config.toml
n_layer = 10
d_model = 384
n_experts = 24
experts_per_token = 1
d_expert = 160
d_shared_expert = 320
activation = "swiglu"
moe_layers = [0, 1, 2, 3, 4, 5, 6, 7, 8, 9]
router_score = "softmax"
normalize_top_k = false
routed_scale = 7.83
balance_loss = 0.0192
balance_bias = false
router_noise = 0.05
init_std_router = 0.00611
lr_router = 0.00112
n_head = 3
n_kv_head = 1
head_dim = 128
vocab_size = 29361
norm = "rmsnorm"
norm_place = "pre"
norm_eps = 1e-05
positions = "rope"
rope_base = 10000.0
rope_fraction = 1.0
qk_norm = false
attn_scale = 0.0884
tie_embeddings = false
parallel_block = false
init = "normal"
init_std_qkv = 0.0259
init_std_o = 0.0058
init_std_up = 0.0259
init_std_down = 0.0031
init_out_by_depth = true
optimizer = "muon_variant"
lr = 0.0125
lr_mult_qkv = 0.5
lr_mult_down = 2.0
beta1 = 0.93
lr_head = 0.00773
grad_clip = 1.0
warmup_steps = 200
schedule = "wsd"
decay_fraction = 0.681
decay_shape = "sqrt"
final_lr_fraction = 0.05
batch_tokens = 131072
seq_len = 1024
doc_mask = false
train_tokens = 1229000000
steps = 9377
dataset = "wikipedia_en"
Below are experts of layer 3 (counted from 0) of a mixture-of-experts language model. Rows are named router (the router's row for the expert), gate (a neuron's input weights, with its number), up (a neuron's input weights, with its number), down (a neuron's output weights, with its number) and show model dimensions 288-383. Each number is 128 + 24 x the weight over its row's rms, rounded and kept within 0 to 255.
After each expert's rows: a language model's description of what the expert responds to; "comes before" lists some tokens at least twice as common just after its tokens as in all text. This comes from a sample of Wikipedia text that the model never trained on. Tokens count by the router's weight.

# expert 3
router [118 115 108 107  99 156  98 119 115 155  88 155  97  96 161 116 105  96 126 121 132 154 159 130 140 110  98 100 147 156 159 138  94 166 142 165 106 100 131 107 124 109 114  84  98 159 103  97 113 163 155 157 110 158  86 148 151 135  96 153 131 146 106 110 133 168 103 105 145 101 164 139 105 101 162 123 140 142 139 146 125 123 162 108 141 148 144 153  94 159 120  94 152 138 148 133]
gate0 [144 126 117 111 166 137 124 127 106 101  98 174 129 131  88 100 131 114 128  94 132 150 130 147 123 145 133 120  98 117  75 125 143 131 127 138 170 122 147 164 144 120 120 112 120 132 108 121 129  99 144 105 136  85 136  92 128 110 103 163 150 125 142 133  92 118  91 180 103 112 109 106 137 122 121 131 170 123 145 165 137  69  81 156 134  66 128 109 149 143 156 116  69 156 137 155]
up0 [152 181  73 119 158  96 142 137 116 159 115 127 103 133  93 129 144 140 116 152 102 138 155 140 142 143 126 133 115 120 125 130 120 120 135  99 153 127 133 123 105 157 114 122 108 202 115 105 103 130 161 126 144 135 167 138 108 105 144 187 103 116 102 111 119 114 120 118 133 112 127 155  90 132 128 165 126 150 136  83 102 116 135 129 130 137  84 143 121  74 163 100 122 143 156 140]
down0 [121 126 119 116 157 116 132 123 132 147 107 159 142 121 175 122 153 121 142 160 106 156 139 141 117 128 126 125 123 109 131  98 134 151 145 101 146  92 159 185  92  90 104 158 133 109 134  99 130 131 150 104 116 107  91  90 116 169 115 123 108  94 123 100 155 138 152 138 123 119 148 150  87 119 169 123 121 166 130  86 181 143  90 127 141 148 127 117 145 155 125 136 172 141 147 103]
It responds to: Table cells, months, names. Spaces, pipes and first tokens of cells in election and list tables, plus months, place and personal names: September, NYPD, Rwanda.
comes before: " |", " |\n", "1", "2", "3", "4"

# expert 16
router [152 130 166 114 147 123 131 146 169 136 123 133 143 128 157 168  99 145 122 117 127 137  75 153 144 155 148 107 136 102 125 101 150 126 113 113 138 145 142 156 145 157 106 154 105 158 116 129 162 164 139 124 154 116 166 120 175 114 163 120  96 158  99 147 118 106 131 138 119 157 116 106 145 133 125 132 107 152 123 137 162 149 121 122 164 157 149 132 146 131 132 127 116 104  95 153]
gate0 [115  89 108 150 133 155  93 121 160 159 107 108 120 151 157 117  96 121 120 127 129 117 110 148 104 124 119 125 136 159 156 148 134 127 121 120 127 115 147 155 117 156 156 123 124 169 142 147  83 118  90 126 135 136 108 142  98 108 122 207 141 177 120 148 152 127 112 173 155  97 128 159 123 125  93  86 116 116  95 104 108 113 140 115 112 141 155 125 156 190 117 105 123 138 151 126]
up0 [116 181 121  99  98 183 143 123 132 157 128  95 147 120 133 155 129 119 152 143 125 158 156  94 144 152 147 161 125  96 131 116 129 109 145 107 134 114 111  67 143 117 200 148  91 127 127 137 107 109 107 129 142 132 148 148 140 154  94 154 126 119 151 125 134 135 150 120 183 112  69 109 162 131 144  89 118  99 115 135 176 141 101 130 135 105 114 145 119 136 164 146 165 147 131 129]
down0 [113 133 108 156 135 141 169 145  93 133 120 119 130 146 119 139 148 157 119 160 139 170 115  46 180 116 103 131  73  99 128 114 116 130 144 136 107 166 111  76 107 122 112  98 167 119 137 104 168 135 139 112  77 105 137  95 155 126 144 162 189 135 102 133 155 122 138 129 161 132 114 133 121 100 143 126  86 109 145 140 174 112 129 115 156 145 118 110  95 124 157 133 160 143 129 137]
It responds to: Periods and colons. Sentence-ending periods, abbreviation periods like d., Ep., No., U.S., and colons, plus sentence-linking words like However and but.
comes before: " The", " He", " In", " It", " This", " \""

# expert 20
router [120 114 104 106  98 155 104 115 117 155  85 157 100  98 160 113 101  99 125 118 136 156 158 134 140 104 102 103 144 157 155 139  89 170 141 167 108  96 128 107 127 112 116  83  99 162 104  98 111 164 152 160 115 158  88 147 152 132  98 152 135 143 110 108 131 171  94 106 143  98 163 139 103 107 160 118 141 141 142 144 124 124 159 104 146 151 141 153  93 156 121  95 156 137 148 131]
gate0 [129 140 134 172 132  68 154 122 152 168 147  97 135 141 105 172 112 138 146 163 114 164 122  91 137 144 163 112 126 134 131 140 103 125 138 125 120 141 105 169 177 135 147 122 154 151 137 131 128 109  90 114 117 129 141 130 127 123 148 157 127 115 124 157  58 183 131 129 121 129  75 157 142 109 136 126 124 127  85 150 131 140  88  50 173 120 116  88 131 132  78 139 129 130 128 117]
up0 [128 140 117 150 123 152 113 169 143 125 147 126 100 144 125 132 139 127 176 113 164 123 107 119 136 140  87 115 166 133 118 138 122 149 119 169 158 113 121 140  99 119 116 116 106 172 118 174 158  98 169  99  96  75  96 132 123 163 154  93 142 158 107 127 165 136 139  96 147 105 168 150 154 140 148 116 148 110 120  77 159 125 136 150 146 156 150 139 111  89 161 108 127 123 106 121]
down0 [119 145 154 154 147  65 136 125 165 114 126 128 153 132 171 109 115 153 120 126 161 135 117 172 158 145 153 118 124  84 159 109 121 110 139 162 170 119 134  92 107  93 134 128 172 163 149 138 140 168  96 126 146 110 142 144 128  75 112 116 106 145 125 103 133 159 167 156 159 131 131  71 111 115 136 154 145 158 146 139 152 121 141 137  91 129 136 148 100 128 142 127 138  95 144 150]
It responds to: Space before years. Standalone space tokens before a year or number, as in November 2008 or Mars 2020, plus opening parentheses and words like on.
comes before: "201", "200", "202", "199", "1", "198"

# expert 14
router [ 95  93  80  89 171 151 150 116 104 130  61 125 154 196 137 153  83 165 108 127 101 121  99 139 155  88 150  96 115 159 111 146 105 155 170 156  98  86  99 118 127 117 130 105 111 153  98 129  96 167 145 164 117  76 142 156 134 123 136 122 136 138  74 119 133 136 104 105 128  72 130 161 140 107 108 143 154 160 118 154 103 114  82  76 141 132 146 125 132 147 133 181  73 159 123 150]
gate0 [137 158 166 123 159 122 101 144 137 141 103 133 160 158 120 136 122 116 152 148 145 106 112  98 112  90 157 125 121  89 121  92 116 156 118 117 156 104 120  89 107 140 109 116 108 144  77 151 143 118 128 135 134 123 120 169 108 138 158 143 117 112 103 126 118 141 124 123 109 136 124  93 134 127 140 147 157 126 123 158  99 147 147 168 123 129 118 138 157 115 137 105 109 125 163 119]
up0 [164 123 156 137 172 126 127 156 136 144 107 114 136 128 143 193 155 145 163 130 122 124 138 105 153 107 165 160 156 124 119 130  97 154 134 102 113 138 153 187 104 139  99  85 154 159 130 130 140 134 127 124 162 133 146 150 123 104 107 156 166 136 114 106 122 139 151  81 143 147 111  92  66 113 133 148 128 148 129 132 133 153 141 135 166 115 130 131 155 112 149 122 179 122 131  98]
down0 [175 143 159 114 142 134 128 138 153  98 124  78 147 123 159 133 132 123  97 122 131 165 136 140 117 160 114 138 115 160 134 125 117  99 142 108 112 158 138 161 176 126 129 105 162 123 123 157 126  97 122 135 157 164 145 155 160 122 129 131 121 135 152 122 121 114 138 111 158  88 123 118  89 126 102 136 127 141 124  93 168 153 169 180 142 147 138 154 148 144 186 114 168 130  80 111]
It responds to: Foreign name endings. Final pieces of non-English personal and place names, such as the ach in Herzogenaurach, the itch in Vetcherkevitch, and ry, ski, berg.
comes before: ",", " (", "\n", "'s", "\"", "\n\n"

# expert 8
router [123 151 161 140 172 107 152 121 114  77 125 128 219 143  78 127 140 148 122 153 126 111 114 111 149 127 154 144 113 132  91 112 139 102 143 109 111 128 133 133 127 116 131 148 142 101 177 252 137 105 143 114 121  89 136 117  71 102 178 116 132 125 131 117 130 121 144 146 122 139 133 122 111 153 104 116 134 110 153 115 139 103  93 115 150 100 114 132 140  98 140 183 114 112 136 147]
gate0 [132 150 101 107 125 145 156 143 159 122  89 146  98 111  98 143  83 129 122  93 133 152 155 119 130 129 104 184 124 110 104 158 119 138 114 147 115 122 101 188 146 103 105 125 151 116  88 119 166 109 123 189 130 149 182 123 124 126 126 116  87 136 117 129 104 126 178 183 163 156 122 110 135 123 122 140 115 110 128  92 153 180 135 130 136 106  77 160 155 140 151 133 147 175 144 109]
up0 [141 157 165 149 136 136 130 140 150 102 158  78 122 119 106 113 114  90 111 136 140 119 143 116 146 130 146 164 105 148 136 117 107 161 127 106 118 138 157 134 183 134 130 166 116 104 165 139 159 112  79  99 115 130 173 134 105 170 129 143 146 101 155  87 116 112 171 116 184 120 120 120 157 158 102 133 102 159 159 135 161 154 103 135 141  84 147  92 140 134  99 138 121 121 124 102]
down0 [161 143 117 136 124 127 140 154 113 116 107  88 143 126 101 138 113 174 129 105 166 136 114 155 135 118 115 113 142 147 141 127 134 136 145 119 132 155 169 143  96  80 126 153 150 109 121 120 101 133 130 145  93 133 113 165 157  72 152 108 112 138 143 185 106 139 133 142 129 150  96  99 140 117 145 135 139 126 117  88 119 156 138 122 129 177 120 139 124 134 158 178 143 132 116 143]
It responds to: Line breaks, headings. Paragraph breaks, line-initial table pipes, list dashes and == section heading markers at the boundaries of lines and sections.
comes before: "-", "==", "===", "The", "|", "In"

# expert 23
router [112 155 170 127 157 146 115 106 124 148 103 110 115 186 102  91 147 189 163  89 150 133  80 121 110 106 125  77 151 105 137 112 140 111 128 115 119 157 141 112 102 112 144 158 157 136 134 127 118 167 113 134 108 135 141 123 121 150 117  90 132  99 110 128  80  93  88 148 168 143 103 119 155 150 125 144 115  87 132 123 135 129 133 149 104 157 110 110 129 109 106 226 133 139  84 108]
gate0 [ 90 143 112 115 125 172 148  83 113 123 119 157 126  91 107 107 145 177 114 109 104  95 139  92 131  90  92 146 110 145 132 159 161 137 149 128 130 136 139 125 118 110 102 144  79 116  55 127 106 110 121 132 103 124 173 142 125 170 128 110 149 106 164 115 125 110 160 111  94 100 108 131 159  91 127 164 126 105  98 129  90 104  82  95 173 155  96 131 145 142 120 138 139 119 120  94]
up0 [191 164 119 154 120 111  94 117 138 139 165 157 118 131  79 153 139 152 165 142 107 135  96 138 153 142 138 157 141 157 139 134 126 106  53 121 135 129 162 155 153 125 140 131 100 133 138 136 125 157 125 120 136 133 105 193 114  91  92 153 109 163  74  93 141 111 152  91 141 131 146 152 126 150 128 162 140 178 133 135 166 117 147 116  89 120 147  71 102 127 110 130 133 109 134 147]
down0 [134 102 116 120 111 115 149 145 130 109 128 117 144 119 132 116 135 129 111 130 132 140 138 166  96 142 124  88 116 130  82 143 139 133 141 151 133 144 163 169 144 120  97 140 133  96 124 151 136 129 187 126 111  76 171 134 109  75 144 142  83 121 107 144 161 134 145 115  97 163 117 163  62 117 125 101 141 135 119 129 123 113 124 136 103 137 116  84 120 110 161 103  93  78 140 154]
It responds to: Commas. Commas of all kinds, including after numbers in dates and lists, after names, places and closing parentheses or quotes.
comes before: " and", " ", " which", " but", "000", " he"

# expert 0
router [134 156 159 126 177 115 139 110 102 115  92  92 175 193 129 109 121 162 129 157 103 147 121 106 111 147 148 113 127 127 106 149 103 155 108 136 129 119 121 112 145 146 107 110 111 133 131 185 117 139 134 114 135  31 148 127 138 130 149 157 115 102 119 123 118 141 127 137 142 138 108 152 126 126  43 131 105 120 109 110 119 126  59 145 102 137 117 109 122 131 120 176 101 166 132 118]
gate0 [110 115  94 147 131 117 166  98 142 133 161 113 126 149 157 118  91  79 139 102 113 160 128 176 140 123 129 137 149 118 141 131 157 150 127 114 112 127 139 103  91  96 133 116 113 140 123 121 134 110 119 104 122 114 186  99  86 100 136  96 133 121 137 123 132 112  79 160 117 106 121 134 125 126 151 149 139 117 157 171 146 158 140 153 143 164 129 110 123 126  99 164 115 110  97 110]
up0 [ 96 114 107 143 123 123 171 108 140 105 133 143 137 125 156  63  68 105 107  90 125 180 123 164 143 116 123 146 146 110 146 138 124 151 152 137 114 135 147  85  98 112 112  92 108 128  93 105 113  96 126 121 162 118 156  98 116 133  65 111 127 115 132 122 138 124 129 169 126 101 170 113 151 118 173 113 147 123 104 136 149 114 108 134 117 144 120 103 167 111 129 171  97 121 126 128]
down0 [ 93 120 116 187  90 135 106  96 107 127 137 147 137 149 155 102  78 119 160 131 134 173 129 168 115  66 114 118  89  89 174 147 125 113 131 141 130 123 119 136 134 137 117 130 138 133 126 115 126 137 138 157 169 127 142  83 137 172 109  98 157 107 121 162 185 104 130 160 166 101  97 116 125 124 154 123 125 133 165 123 124 125 113 111 122 158 116 101 133  93 100 166 122  91 114 132]
It responds to: Two-digit numbers. Small numbers, mostly two digits, in coordinates, dates, scores and table cells, such as the seconds in 39°32′29″, 22 April, 3–2.
comes before: " |", ".", "%", " |\n", "–", "″N"